Below are experts of layer 5 (counted from 0) of a mixture-of-experts language model. Rows are named router (the router's row for the expert), gate (a neuron's input weights, with its number), up (a neuron's input weights, with its number), down (a neuron's output weights, with its number) and show model dimensions 96-191. Each number is 128 + 32 x the weight over its row's rms, rounded and kept within 0 to 255. Numbers have three digits each.
After each expert's rows: a language model's description of what the expert responds to. This comes from a sample of Wikipedia text that the model never trained on.

# expert 23
router:121177137095113182127176108123157185165107116149127126118185133129087126136134138127097096103104082158138164152126129118116108089136149095152174113122192118129170117076222169164137144084139130179159119164070101080099093095158148178156098077161148142081149126083167149139175124100158143101
gate0:144101136144157135174078142100166099166061156163201170164133113123114122092100141150135144089119122095107112097114135150175153121192106091159140116099157068142145110161134157095040113121112137140118128110128110122131065119133177134055154113096084123128128148094153085125130117128142145107
up0:067163130134157103108085158085143123077136087178131120166108173201155126136137135084146125151103133203084183139102120142108159060075126090092125170159117165124164171083109147115154116133127241144098107124125152130165104112078140080142132132111137148137154124134097168186150137143146137173
down0:055078118110198089076107123090149125169146068145123176117151165151151108121051131106134114172167152087128142044141154123136111110165151156087158153105165168111179140111082102113147147102103149155162136122092146167158173146137133068126194147165167144131087185138066132111142136132068105128
gate1:130170132089107156107163097106118079149122113140209155110149142184107074109132131096149156143075116088158107126095169102152134146108107127181081142184095091135088169063155118189101100116171137155100134139158095154111161154110137147135103071074108164169116128180124108134110118129104135139
up1:126155096123125136135100085137160074149080129162117169134106153150132083189094163153121144134107137142117127168155149116107084110186095038155072151202109128116101180087131117150182141094112186126112120141128124150148147161096121093137191074109122167140139173167123146209136113137134092090
down1:056144087068154081128152158097153107107200109166086071137161175115121149126172140194093168133149130122114098101154104171117063140180129105153159113128169168090100125086138130136183181120177117075143077140135159151126030092134086170098164139151094134094111158129166177101141123153058132128
gate2:064138116139123115081134159098106126137124155115153118167156147157134153084186120091135143161072169134098105092128147087114173136164081156064162153074161064131181172166137097117136102141156116087145101136104127142152076053133116181183127111129131103095113103124208108157164148113154084203
up2:131111118119151134171130123144138096130162110119082125083163104189142096138133150150146141119176167055156070142130120146102131153101117093144140026124110134119127098129148132152124130164159141072148079173087122160178104130111116152143155096126163090127074114079171123075132102118165081133
down2:123143101166118108147056129127110133121138074135143091150154145131106106130113112173145102148193122137095089124157097078121116147100122086127135139068183157140131163110126116172112127138166150063084099070154128128155106180077109176094113101100177149121066130171144116154131098147099168134
It responds to: Pipe cells in sports results and standings tables (Pos | Athlete | Pld), plus colons after role labels and place or party words like South, Democratic.

# expert 7
router:146148164120131118149126138119162081183160142131110116096087151105132129099196072112145096124078086118130117126100093162152189181114181139145114123126145165132092138117154157161136135164183185065173174149163119149141105088191157076139136115093119119079163090110109178148107135126181103141
gate3:146186104083125126162163155108174116165165135099124198129141142154150140141133102055146059173140109146156080146139097179168127072107090087154176151148096136153138118138125177139127137147092140160110149123110104085186135158100148145136059102204096152175103113143140137130123093156151109114
up3:136142157145075116161118138079093098135141155102141074108186115133133135147161132174138167125119099181158153077141158124075095159152135141110099111089133119179092123134140110105097114176155150040179132123171080180094162149097154137150194127171122139112211148083125160148198069166073191151
down3:075153098115096125156033155101173219077112181143126166126076132187180151121132149089089142097115117151096106081147117091146196105127064129101170069109170131144189090099109149124116075137180178218130162195128180070127144170139132139153134123131142174125124120189181111134159125107118110103
gate4:143099118145166167158096154176102101107119096125098140062148130117148114074105131123158094159106140103096155139128123159083142159150146128145175121125121135065152144106172129182150117085131168142177124131108102103116164090169170116076115148119115106095201177147120125066142114094133116155
up4:158116062077117098088152110081139161110120154119112095128152120141132140147164209141107138111164134133150126119142182138063143126098158115176109198092133099076140140144123101139193156118134117135110176081137156108098108123062160121182124187173123170120106127171116149193160154111098121154
down4:143096139099165152156125141107135190124165065073152151145121175081123140087122143150181126195115150179144138113117095155107142089194120100087119071125126135120130126024155132123158166120184100140136154135129175141122117069168086147132096138188127056080127178145109126152150117118134108158
gate5:173108141152106143213079145173166125127134140104186174124086163114085120153141176099175119156055070103118181127097149168067122145130112125120147105077127150100095168097068083180116088132140113173124173183100072101078114105121123125097119088151165167105175152078144146117147061162182118138
up5:135131093121089141175135116118101138098097131155196108223197133178143177218116124132134131173142176108128132121193031184073126098152095133183130178097168126088097150106139131129164154121097115111108126103093158171148189076105123139159134061082156167131113117114153088114096101114129109146
down5:178152129117107097041132071164131088141204073095118126106130097088181066109149108156173191114109128076109108117117119075175090159198127175150072109101161144110157156132101149126150150134149205083123127102112118079125181146104085106124122120116103111127137110188128166158177144146158132086
It responds to: Head nouns after a modifier, mostly sports terms such as season, league, Cup, Championship, plus first names like James and George.

# expert 26
router:103138099093104084141114191121163101153200174187139126152063113177111174141114095166129098113172131182105134057133101163168151102099146122124096106164135103122120132180189121057135166108083138081126118123160139083125139177137149108142134126153112140126078106139135153147108148121147170139
gate5:109117170122136115130119165147130149069132133144111190118122163101054226146095120031173097164125106136123179111129113136077131082152126120139115134075113211113092126187170149159148097166117157208106073144158053084148141145080102128115105123102159193162123112186117133085102119116122124144
up5:115178115160122063163116123180110153097126115166147118159167134137149102057109124136112091137094110103097113113138074146086075181141062089181086082152153098136117131143108130159082179182111143128073180149171135113121127127108131144151112131098096166164101105157118094130128117074164138145
down5:178133128128132128138138170063149122133115112090073091116137170058113163175149191134098155136092153174153093120111137161173141116118141156133164104104118097171116140160121153089183094206077164090164094162140124127103154139148182152095125156105096032108126099153131075115104141108138108127
gate6:080124152146118111146098132137115034088141122080151168063123057168120155135129072122185113165149124098083166110119174118151158115138108110147096116116101106071103098111128125078136096146145095157120054145131097173132169144112144106153156157116087155157122094144132085133129122102118073178
up6:143182141122122078124145089145072100116153141073149115113051166136159185170185150158173164148158160167103139127124086111085153147154199081125190096104123168080141170085074122169187122132105094084156139094122204120157150151157164092123143181094149143115151091139122129121129082104140148120
down6:119157123131110086147161160111143110151088149119104142131132147116092057104055114153110089075140119168099166130131126125123139100092041101079104183148099122142107098148143159157163115111133179155139103068139171132082070135128144175190104169107129102125055151145171143137173186098134177131
gate7:190083097129125121087151144117109131137136125186167155057101117131195147133095149095160186124114145118085103153118153128088145167175078158137165134161095159132121161173142122123126183159158145077161146064080130128178215119155091136129112122132158099190181150151103180095035174126100101114
up7:136114141108140143147099155160123168154132154080064112132171172153120093131133097152065101156104094125151198098135110093071145080111127115094141089042104077172158122131177149133126109157077127116104068110100136173089073140096113130163086123144128138145107103131164071094193097166135108124
down7:114158167102139063130179139137131084116096124152140090128052088107194103108176144117193146115127083114131112144162082171199092118090113149132173168166108123097095096133138107142187151150144119134093167132138164140085166133091113157095113141125088125139109137100112159167066138142144102156
It responds to: Word pieces inside names (Chop-in, Rask-in), commas between place or list items, and nationality or region adjectives like Indian, Russian.

# expert 21
router:110124115151111154102093081150188157072086124147156098092173194137117092152045134142075134103125144172194144158099123118147081133182154153130157111125107081097178097069130070124139117117118148160129116151122183141128165152101144124116107146136107193149113175068105091118122172138161082108
gate3:157158133139153107091127097122128115157123121110120125159093152086123114096186121131109143168100121148155120111112177123107141119181097120168169149053079143081121050090117138111081087110120138162137101136108101106084067110111189160118130119139122071112133029098144155173093052138089168131
up3:092094122149117147136135118155141172094134144119135103092163113128115081102139162080149115133155132124123145133076144103190116104147107126115112126232096143203107113184133168078176066127089113153079161128094099142113152073152151111103112171149136219139173196134127090105151132133134113112
down3:104188125149183120138158097188070097150094139148081092136156171152111099094182132110107098062153075064109101154085140143087127138067094131114121160124138173112147131139136114138086101124161084108156136085139124106151156170105150187150141166189165070087120055127100177149146177119154105173
gate4:128094158136146173111126175196103133146140083141117153053175152137160118088106206131137189120105185067132161150133112061108121120114106046134181142109170154103122140121125130144144108130100199177112136151174131141184123089052088147128129114168143086136156092105098090116174088096179123148
up4:107096126117127135165113151160154165142093130157117137053133160168133140125156146128160145092085170123136212129136090097157156091117067114126170129140110124125170142109144149098177101139106122151158165115189096151144215144100108168122139113182117116193150109120145088120179087119091134161
down4:147067099117150108126145131145146167112129100102151145114118143078095161061104093141099132113155118200101187089163140087087128118069078145146108123141147105083084122088150179098120142078141134168163121099134134140175120128086136085111163104175089154098146122102100140084083149145124124095
gate5:081158172096111215164122158143135164163084123080072105061136137140099099158160106100091119179158141107144071175088166112098105182132146096113151103100116094134134092144123078109134129190124133151117107171182116189134119157098136123123114167144093129161173103076116167074148090110094077162
up5:164128135091182117137146123076105133142135100081119084114171162191109148162120175135155164139195071181146156069136134092133119105080145113112115058072186128084095118175180181084193114161090182126071132113075089098107087126136102112107095122102126125140123135166197117139112128105197105180
down5:148179122131086115132179082140127092090104107135104185128094145153140118185104150145089136136043096161148137146064164181062132134155176110072133159145069100094094096130146133173003088124156133103127137128213110174134144159160141168166125124098168101102081166115126123104115174142160161137
It responds to: Colons in "may refer to:" disambiguation and infobox fields, commas, and possessives like his, their, its; also was, the.

# expert 29
router:104195132173131097113129129134133138095120115133124123136130132131091126090068120138092092097118198071086095151110075148145090129136198125108097103122141105149087100129138163086132146089196122082126121128192155106111098138151068090162121125191119133124165153114099142138118150136166150126
gate5:157129172125115166167083158146067180103090142080087194126169150138127116138076045077109132150143092107083121137178160094115114085133155187042153138106109103170137134062156106164127057106162173132158126173107088120126089129119119142156118156156085170146139143144102153164085126116103118111
up5:218080108145111168101103119098164172111141139112060145148171175148067141150127070064112112132108109174100086115121110161113116122110113145064165129058086144165132127108153128123125060120143144144137137157102066115114139121152071162146089128167121138103186125140106117133125117134109091111
down5:113179138128096109107162110117157099115078047142123069074098114157102088114140159122131166019203106090076127128120084155122126156124150143129141101114115100138178118180152143061198176088100143078099158122070128155140164127135172149102133150103114140148140131130126124124059175136162157129
gate6:168146075120101131117120116133149045137133100141139173132126143168129122156171090176125157109136086153131061122128124074170125130187157143129107133088095116078111151111130107100123102118103159102145134068174098104120179098075160122070111102103201098137080184085079211131105128140144164172
up6:164148132168148091186125168139144087111139194106150168138143202142123123163166127217111157107101086137105061170054121113192141124194165075130144087130094125079106132131065148173128187087113131110136099084154145139162141161098132111064121089119152134135110163161137148128073150123093121175
down6:062112123115150162130096127096161156081050172128131048165125127153157092072165127091133132131182152118151156117142076066090113125205140176125101146170150097135130085097086117136203109075138147137145113135123134099113100104143125149122088144128117067096134108108125068115166162119133135044
gate7:173141107066170090131048149126104110103117186097099154116159115119187091130100106124141194123195123093104075096085166093187152114109200080136091134088144123188110155120110119137163067139132143100125103073145116137176114169146113059139129153178113146125085142123143141123156132143146111165
up7:175143128109179138158075149172075122123137129129151082114135130073110079092149097134144123094169080099134128131103149102174185066146178133096066107146095139139110088103107094142108146178151147090074158112086141151169143122140109112114120137167173101117090083073145084111156094101149173071
down7:100087146118064176164104092108182118114181163177124064094171120100163169162188131145113154111140149120152124123062101129132129111155126139182112109143080115107128070067083158069169134186186086108114073151109132205072158119161144113112107109104062142113117096105125151115128109147193099094
It responds to: Colons after labels in infoboxes and citations, such as "Traditional Chinese:", "Colour:", "London:", plus party and place words like National, Republican.

# expert 9
router:108170116107129092118100072156132052107157154140105112150116117123164120164111152117102122103190121129102094095118101084183130164101175118146117124106112114166100122177203135110147121055140109066135128098191103109144098178116126119167103141132104140132130140099100093138090130137064103118
gate0:152123139106112111131138159084117091149109120158158112108158100094148121102136179136150146088110156148107154089082166090150111142142067134162153139159124132208166140137124135117089113129119164110097188153175083142161127107110130213131071104124125062169159164100119126113108109135156161160
up0:130184121127126165140108104123088118066098194134140107156139146118101067173146144071070110204141100148141126142171134136131162128126140122084097150130108145143134152117103133161156156173153135054160097152114170101120165098088080085117172134087176128117070125116097099124134194131123119108
down0:126102082119133141128144167142054149112139074109158091129099144156118164153113147098198099097111110191161141186112184101104161188151132077150138172079136138142163099158073110118127080158152130141182148068155108128103106108111160136092072144036177104145101180119099111102101113066158102180
gate1:115108135067194127079164167160149141055104171141136159150143148131127115110089176097135098124105085123093091117125184132143115125190091125141163115065150150175134165128105185130196109176123132108111063107153128155132187147108128102139128168067167198161082105109136069133135139126121115174
up1:139076149118108158173140167105143098102155106077143083068110106130094090075136085143149148091141107088175167066189113144120190116117155184118110181183111150049143100133088150177107161123129157192150139136099125098136114104129077094137112077150058113107132149087170158127126165122154095121
down1:130091098046162111161081126125084170121152139113139243162114156128142112083113116112142112078133048127173092114183167070130204127140147080089217192071173156130168141146122108164126122161143144167139114162118150121137146143107069097075159129109149142100093148144159154141136124190163086108
gate2:143186153059146142087154074156087119152107169118099099160155192082093131151144154087162129188147133073168166038132141127097141097169103111098119168108156155118089080132076093081171154089141118125129086124130132123077158098075099111178118098181178110153194129139117197106173149140156132163
up2:168127160136084160153194114050158086105096114125110152127128207158131151154153143144089127124228144126126162161170171126145168118145158143142180129102098105127140160136142130187197114101131139170091100126151142154113098184107169143155112098119153142138157069173158128173116200102103131182
down2:084102119142158133160127182124097087134146115118096131144130122066156114121173126165114168127109070165124109114142089151217115132147144137152109091168111156185105147158151056146189110071153132126147226105171151108141144183072187141127161099151130145130120135130151122117100150161092131192
It responds to: Given names and surname pieces in roster, tracklist and sports tables, plus table pipes, such as John, Michael, Sergey-ev, Robert.

# expert 43
router:144140103121091156074117144100133098119157090116146118056137143138124129169164133122143147129095065086134156176117128114081184164175144147111141123137186153046132151074148149167143106130111118130146131068121109171127112130149140102104102083047188129130152114138224140156140098149180099094
gate1:119097125177159155098141089128116126182133156119174163169161165103183090095164110126102131158080120100147085154159174152106178111140182116159145144196120163128101181047093135091145168084123122048115089103113158098109209119118107147110140046125175113153091117111152190148104070106167113139
up1:082140081143127148147138116125182108184166126182116123141153164187148103121161143161085146207115086183147040194080113189086102108137126094124145107123135053061090117083111111159034146115083102076099141149109176157161172124133139161130081117153115104131151146097141130201138130140119123121
down1:110113128148098168154061172115099136160079154113148086099163157129095141212091159138138128089124153142227121128123126106144164131125117190140140130147110106167202132122052100138202105128095086158093149122116101139134147139104107096103099142109118142120110146106139098081192140149128072116
gate2:173204170200123077112122096144082128129152059073163108095101133148085103149090179097195152172141187119155088095121121144087118135179122088168139162114114199088118155089137118150080064070124180139106134100126120104140159171134198125184175108095098098132136092135135173154129094134132107135
up2:133143121148168109143117137147134106133108149152069164123072174119122158147161139168095148099138105124130192112122105224119083076138135079073162109137078129140156152147154144136131137111161167120150130086127136105134099143123133129130140176118134130123166120105114111102161138148153108178
down2:153137140050133117174162105153123122107187225095132176188121112119148075104091157123137128098172087159084120229092131119107063110080110117108161104108062175142151155155118199164109118102120177131162165136175142144153109097157143098121180135131163162139129106121150105213123115085097174168
gate3:077098114099096096104136081120092071081140108140136169159111155090080134085145161086195129149092161077085103190168142106114138129113144157086113220126140186106162173090133157117093159114136172138112130172127076149156152184142194138091086082136147115171089133093222127099171136124113096115
up3:107171126110138117149159161079165147113143123125104082073172111183087060093121071192156103114168127120219121055133191131196163129073086094119104131114078094144110094074192113093121120145122152095153114105166160146144147072125139171112115167168129169136169101111158156139155084167102164108
down3:083149115062097144096101128126129090149136122109103193144067155172095126127063112108159119113123149156135161143190097110134115107144155119102124123113121145066171176124113132109083182104135112170090118149126052161127042149189108136125139144117160144148077174156115113113105102071149189135
It responds to: Nouns and adjectives right after the, a, or sovereign, often followed by of, as in the basis, the authority, the racial makeup.

# expert 41
router:122149173137138111162136119110116099098162072119135126169103108161114154124125085109153105132157185077113131103115090165150094100103159140145132080089088117134102088157136168118140105115075157123120071099156108037090081164167121076175085128114145167120116143142031134108113097144094176115
gate15:180063134127127185113144147139138107073197122116154112096163158160140191155164156169104104134112066168132161119111127127154175164090144081140160201117131133117098076086120106171105123140082126096084122106181121158180149144093132128122166177145155189125114099128161133188076131118136191174
up15:110149064147093113149144125076134149143067147156168091108086127119067092071146086121188105137162131172118137111071091082144097084156096141117166111106161115144141143076127091125114109098113131118114133150138105137074054135151088149117122156101142078170110084131137088138117109139091134137
down15:155131153175094155148121111142135111100137121127107115151146110086113100130158134172141176081110135181042094127170134147114144110103142155125131109165069122161074110115124098098141163135180210113096148144110152092132136062118128071139132132127106045097174137139128128165080132163127108162
gate16:177165096119084116110179085102115087112153068114113209114093109147118128109149112111114121181161127061059122145087139126126136158153072140062155107165166174154156121148134121129085119191042114138130146163101090142109133108154137115176091138145140155130098122119097105119097140094172149143
up16:135113187125143171164075170098130109140125239143154133152158139154088158130141098098162144098059135122154092173131166124151116122114189149166115151102117115104147177078104125152158143144180109111122106103158150140091153140055108136085112096127117130097185170146140117153162164164102118134
down16:137126135104171125123151117149147067113112119098112175170165122104092152140159160126159147125080169111090088163174152103133103157155145118111081083143171169151097122076097105126160138149161147087100059120112106152190174082146134135123053131178128063172145150080098122103073149105096155096
gate17:068157144157160092107172132124113163121099094104141145156145117122136143148107075106121138153163149134150086158113139120176212156156136043078074106148097066149197149175178151147126086097063130150113173154108114162170150155130167123129152157139180124133118099144158166156140100151045159095
up17:137146114140141181148168094090121130139150127127122112108172127109145156120171117100145087111108115096090162159086125128152110125105084179142207118184161082134135103168040130161080098171174081132135110137153102131108129101008118147178164190124146156094106071076136116132171106109146138134
down17:203119139115115105139149152139108138153145183174095128103115156112135072152124142153074156105155148173141126095144117159189132138126078159085122144202077133167175103119140140085116116089096162160187104113139150115136124118126133164120151201144091073098057145104133084090108119175161117134
It responds to: Roman numeral I after monarch names (Charles I, Elizabeth I), kinship nouns like father and mother, and word-final pieces like -am, -ack.

# expert 44
router:111063161111162188100100116096096078141144158153121118184102167134147082133142091097126111127078145130153112141122142178129133117180119148154074144138077120107107102057141134129154124174127157077180160142136129219156160150170116173149136173176100109140123116165160091143185172134089105117
gate0:164151083081162151151149090157120151129123099116118073107088165141169123089160106141183102172130093098136101119109150188119127141135174135133164077122100150152147148074145176141025086194119117166153168086159097126123120095128140132150180134174118089120090124123161140118156128139097102114
up0:111141109090209138076136110102132159155088100119121067145102159078150120074175083124141134139077084121113101127050197147133139169090173107090114151117056183159124135107131160118101113100092123110168132108107108129128130188132164175122121120163135125125130062129105173126154129124087157139
down0:103161097093091071060121134154195155153057117157099169130104129171154154178087089152081105115097120130168115157106141124152186095157072180137134124133154129162134129133141053135092125101160141106171086099115141106116103110150160150148110145117153193099155074103146069128142139103111144127
gate1:148128131137126143128108198083133160125152121060130116096130112143089120138165187106149122174179141081157142187147154161099177080113122117119136172152126127093165154141139096166146100220152145060151126114154107144097179158099133127088146109144134148118164127083065153116175063204130107128
up1:166116105137227082123076131200120131132159128075119112118109150112132116122068124140171095107116169127125081100119125158151067107114113143155103140137077116173117147126132091164126116132136098133114138137106118099185130160142145139154158153072043118111123082119090156161168136134067103174
down1:133092175192137172201118136155128088149192175122098146158061063147091136111141111152115093145114149101152091091206110129097143143106111130082161122176098137092076135157149129095108054170128095146134136143128076150117106141143160179127107142138119156158147140170121085201147128049124154136
gate2:151106157174119145076142105149085090155105044151144167152114133041149113116161179119152156092104193098129159126159136162149134154141110126114101179120093139157072192133086126171088147123145188109124195136089156132153089110134117120097078121109103123175136146165148165169143129114116138147
up2:131160127097078186194122107146154132211123124124167085138161107144158126124128077113202162100078058167155137131076149178152106120139145175083175083095163159156185116132101086137155128112130139114122111138101099118069140130134133102124115104199166121133117111176212143034126118085192125140
down2:104110157165139116188069110061119154118144134134099096151134143146090106183109086119110082180160111122128118115100110081108139108081102077154104154154146127147066132120139122148088080118109168126183160192137175130166116113119122133206124100160188124110137103157140089104067075094144159119
It responds to: Verbs of creating or reporting in reviews and credits, like wrote, directed, stating, saying, written, plus opening quote marks.

# expert 46
router:143171127151122096162214081113168125162188093131166113103149088076146158173125105142116102150126122085125108149130064132123144149083127118115176086120179130134101069167192175065147130071124109134167107106092076131123158183154152068166090136140116138126077057136101155130102133092112133096
gate5:169169151161134104159137129134112146130098119105160180090140149181131122180118164145133155170147039102151094155148096129125145156109182101045160174175148139160162127144132183070119160109085152113131153130089119130091176172099132148148096210167142123098083085147115123132145148188081126104
up5:129080155167141158093149145123106087100142135083097125132102094174131126066122135135087158069192139128138120099148123122113140137067163150128071189112144111099076131135079070107125096125141162173092103074144107115123150167202110157147175116124126138084145139101101123146113090089167139101
down5:132091117100071130124098099159093106167128111186129190151136125125125093131107159094168126190117152103191141177110127141090137123110128078202164146097136141168121162140121139137141099129076162145143131152118157167203122114181122090145113179117148067120067115123123153129107110098052153107
gate6:160132154130115136069104139133130135121140129155200145157112136147081101131108155120183119141118128046084125159144125102096174153137136103086172104173178149140127124159201109104090110177104128120131108141154065090145113142156158144134089153133115085165093150108155142166144120060162131112
up6:155173095156155127107102055156115144120132113187124138114097129116118147081095126146133094132179141160151113105111132134114104091064133107127151111167170159016122151131094099185136109124112102089051134130162150108164077128105154182126158122112150150119132116164129171151124091118165107140
down6:137154126193133147095151158091141134099148186099130177185121069110137125075115120141139155104109115059132097133075157128157115117139183146117173101110118149134183164190187130142085145150095092097177099193142112090133111083134127121117121150135107164161143083186126116179108113111092145157
gate7:063134148106159059120151161088089154052130107130103144164139115120105130068087051128130120105134126168105123144118131118127146159100153136081092124172150092140104122150191117179088133120125143169039098107107053135153113158131094187162114137194066082130126132167102098126181139139126096138
up7:065147116038123087136099128119123125065044138219145096125145167183162137102146105099136137120138115143118156151125173126147107069119107158120090188157070117125119098091111140159114146122115089179118179122165167083167107108145115134145158125190089130095105144191151156132157104129160065118
down7:106122176064050157141164147121084135146160199080172082136138155180178129130140113151107165116143117135115096111128117103064080238123139161094163092114149151131047135157123176141113138108146122115134116089109083136110149149130192130060106151188079161127146062125158123145118147112105088136
It responds to: Inner syllables of foreign or transliterated names (Q|am|cheqay, Xam|ax, K|ac|em), place suffixes like -ham, -ford, -ington, and list newlines.

# expert 14
router:150155155147105175143145175114167117180181153133153120105100174091126125160175148131150129118131118137128124096124103160097167134121153152122140098132175159125115142164171183126130163110142121081178129128193096106106078132175174086122103110144121173105179076139140168177094147150174121150
gate0:123133146070145120125081132133137134158085109112163129171131154158137111122145118124084133187166131166180172106150120133114137179082099094153124168074090122153153157111188123084111113132157097132155140078145076111148169106106165183147109135170167092118134116153139125151116145099129145137
up0:144134124147111167076147130094056149092137096163088100101110139145081092128162105119162078090110089152090133121131129147170155115086150131177168136133105109167157148165089163143117041084123132105066148133092137138206108152154103117155142145094137099164129083144124149085184110109139110091
down0:143155114068101147108116052113206073127127118144147152072129090082172113148132129087129071106108121118156094169066107159147188136123149146137048106060127144088077126110112106103179115182145144157116177168136167102157116124117051160090139172082118175149160097122149169131118165129136076147
gate1:100093141100150123062152036152091128098087169142149136166116112146128106081175128165132150120165192144136128136193137073098120101063120146147127125096128097141070127134128178096076107069030104123115143108153119095155097143080137080086137142168098139102068151125110139088151138164202117129
up1:097109144122157129114116084129089170142133118120129120103172045161096153116099128093102170129089155079072124192099146105137098141095161123152058144139140129175170167145106136083148095159088123046138080166140138143114130130105067171104124110094148139063196104179101141143149176130107104105
down1:176163142098054068180156190107159079087152080130132122116188105121093092162132105098105133181138143145121142099118203104144100167140130096192064102194110136109097119153119130110092097130060145189129170171125135101105137135104168150101114112093057134193127121162171145108150108102141130128
gate2:196077147119143159148143152146105092208127111191211156024131121165145127163142090076122106154053128112148122117092099123124147110128125186089101181175121149132152110095144154150110094141208122159130128128165116130092124141116159099111122135096183137185088125081176135128123131094186138185
up2:181138104158164119074144127116154130139104163147088089131098114164116149141124132150117134087173158117107128168177141086143128154121098095140114137128119111112132147175185158176137087176113185089143173109169146133118171162183089148111099143118059158142123128113099065081097102097081086104
down2:133061092165164167143120099144098071088121103123070128089169130112122167073165127110088150104099145158112057080134108166098211111166151115110108052203166132131155152087114150166078155130083137150118121151163109070133112106111193092077136095116147141093138079107170074107071059071168117170
It responds to: Sports and competition words like season, League, Championship, football, team, and word endings inside sports, motorsport or TV names.

# expert 33
router:148064146139124129094136139080096071206148114120161111115161140136159091161156094146165126129078116126145107179130133144126171186188159172145071112141141107141139144075092166148135119086098160073173105124198174181081091117167131169133101119088180084106172103154132137154163142160136137141
gate1:145124125106150099148109098124127130149078159170160114150154149063129090109146153149165134130095099120149156143123203043073175060146167148143101165140122159094115045070116121119108123169115092159132105105186189167052064105118163133162199112186103147114074082194142044115159149143102122145
up1:137082093115145201132157069134094132094140146119174157082145134176101151143107112084096068136105102104131133183077101067111104094091121087141174119102084165079093098114172171091106116150114156146179105130135134072060122139150067067151141097092130136169155117148082175183165054098107148067
down1:117143170079125103102156164095177169139094080169089118136107171120111063118097105101112164128122129159131121144176147173142104098163140130130088126137160083107151137126138075143122177082147112168141136159156076099110051050143114147151150076180064169097098087172188133132171111121159133123
gate2:092131059155098095123148137078105127151126167120121144136083165118101144099135128118143146121133106150177100160091159136093162118138112139078069167184149156198117161161129132178081103116161065122094134087133134154150186132122171140174127139086150111139138132104114154127107106147111128107
up2:153089134097129149159111095208122131097141141137048136154108096115169151140113134193108164101096061106085113093171110098140110156074132137130191137062120144173095104094096120141144124125085153167167133136114108142136132150087057147127174159144123167137122131155092146109091163088139094048
down2:134104130107125100168160114075159186102168130126115200169137149176112110143174113124148178114190124121117110064092195153150151129137119131099119191124124172192145167155140142179092120114079170149103137087144144169089121134186086162105111163178175163143121093105196176168131091115097113158
gate3:148133103117142135156052119052135162152164130134176151146161137061190057100086125118131130098126086084102065095093116141136126064118126159155115172086138119131155157133183125159108143127144163109171090186130096111182158079144159136116156083166197190155061161139112126084084111089163155090
up3:187145144165059155120138108135095099133156109129141091131100162115106132171116105116145127110128112188171147164107160121166065129125129160136135078096098113154149101150120111145059133122202136079121156134125132136095127139136104080063111155158080143141156144113153128148140049104106100049
down3:196151145110101182112139109135112094095169116130116167115139137092140131111116073084135106105051126127119138137149133162138121122130043122147062124134028150069066117116155137131150149097191137160117124094105120072147131109082142132104098136140133121119091135064172152164168107192129121108
It responds to: Noun or number word right after the or a, such as the two, the amount, number, population, said, father.

# expert 34
router:075183114058109115169195139124164154115119158177081105158167122185129182087170141125092082117133068143146121169141137078097122122063146090184108103039145132188110078165167167109151131108096129141134159102164166131126119152120124131144167108170139147143150157145135099054109110117159116101
gate10:117093108114137156138101087123159169149163088091125149118013114097096144059097098104164182137186105132154131128110105134081167120130090104121133154050114122095193118177152131140104130106098106152154074055132115137125143056124192110153171113098078153158172105131133123102157113130117126186
up10:160150050073108054108125118092124069157077140130099119119187091176139139113133131106132149132192110143181124108125138171141132047100153138095061152087154124111102130098085109069148123088157132111160155162114133111158120144098100122080151102130154105128115139107151149145143121198081128100
down10:118141148136124139108105159127152129125126139107127190104157151117120132110101126131120093151054170146112166084146152094168147120120126133122169128116114117111096105110115068096063117102086090219117116191140173051136148226120097112177158136129098122145157138148167129219171140084179096055
gate11:189122124133183112203144128137104152077069136151171132104103170098116098103077130144123131143120151128124112146191128138097166157098139052096102152092098166103159121135130106107078124147112156062192182132151139131116060114163128142132173145137181076106172153155117118124130140132163074147
up11:138123118104135115121215125120086094069170138089122085242138151161165143161157171105154147135163129129160083134254121091113109117086118152089104157160097121164060128151123144146105084118108171160079168159131138069081144068121151120163133113121120104110098139131110150146111181106148080087
down11:120103153113155094144126105120087095094135129158111067094101079144154104159174085084203096129063157136167102133213162151124137101151177139112123114021128120117149109173124102175137184091079045119059128187181156128130138111098145096102162115125083122139177112151148137176129142160103092139
gate12:126155118079110094131154158147086157083155097194121188116121151157098116129168163051107144150194057142140096151142163110153146170100049148119112149130175156181163164168182100118121152141138146151113149185175109133105167120105152096152083106121137106131076128137137093088092131133193129162
up12:139117172184133146088087133127147110134160125075149157122073058072115099156090081139153141105108183111105081131130069151190174124114167104090152141140053075069097093130124118130127100091119109129150080130096184104132122130157115097079096142119129086161163137100110133203162126147087121095
down12:115086078125130092158193170164085108154197149096123119060134142145089111175144126078153117179152085098132138096129084114149112120179144128122042182094100132140138168190104070094134104107110130108160108140108165118137097175150105108085140174130108104139152115129122141169112161146086142123
It responds to: The word County in Irish place names (County Cork), word pieces of foreign names and food terms, coordinate marks, kinship words like father.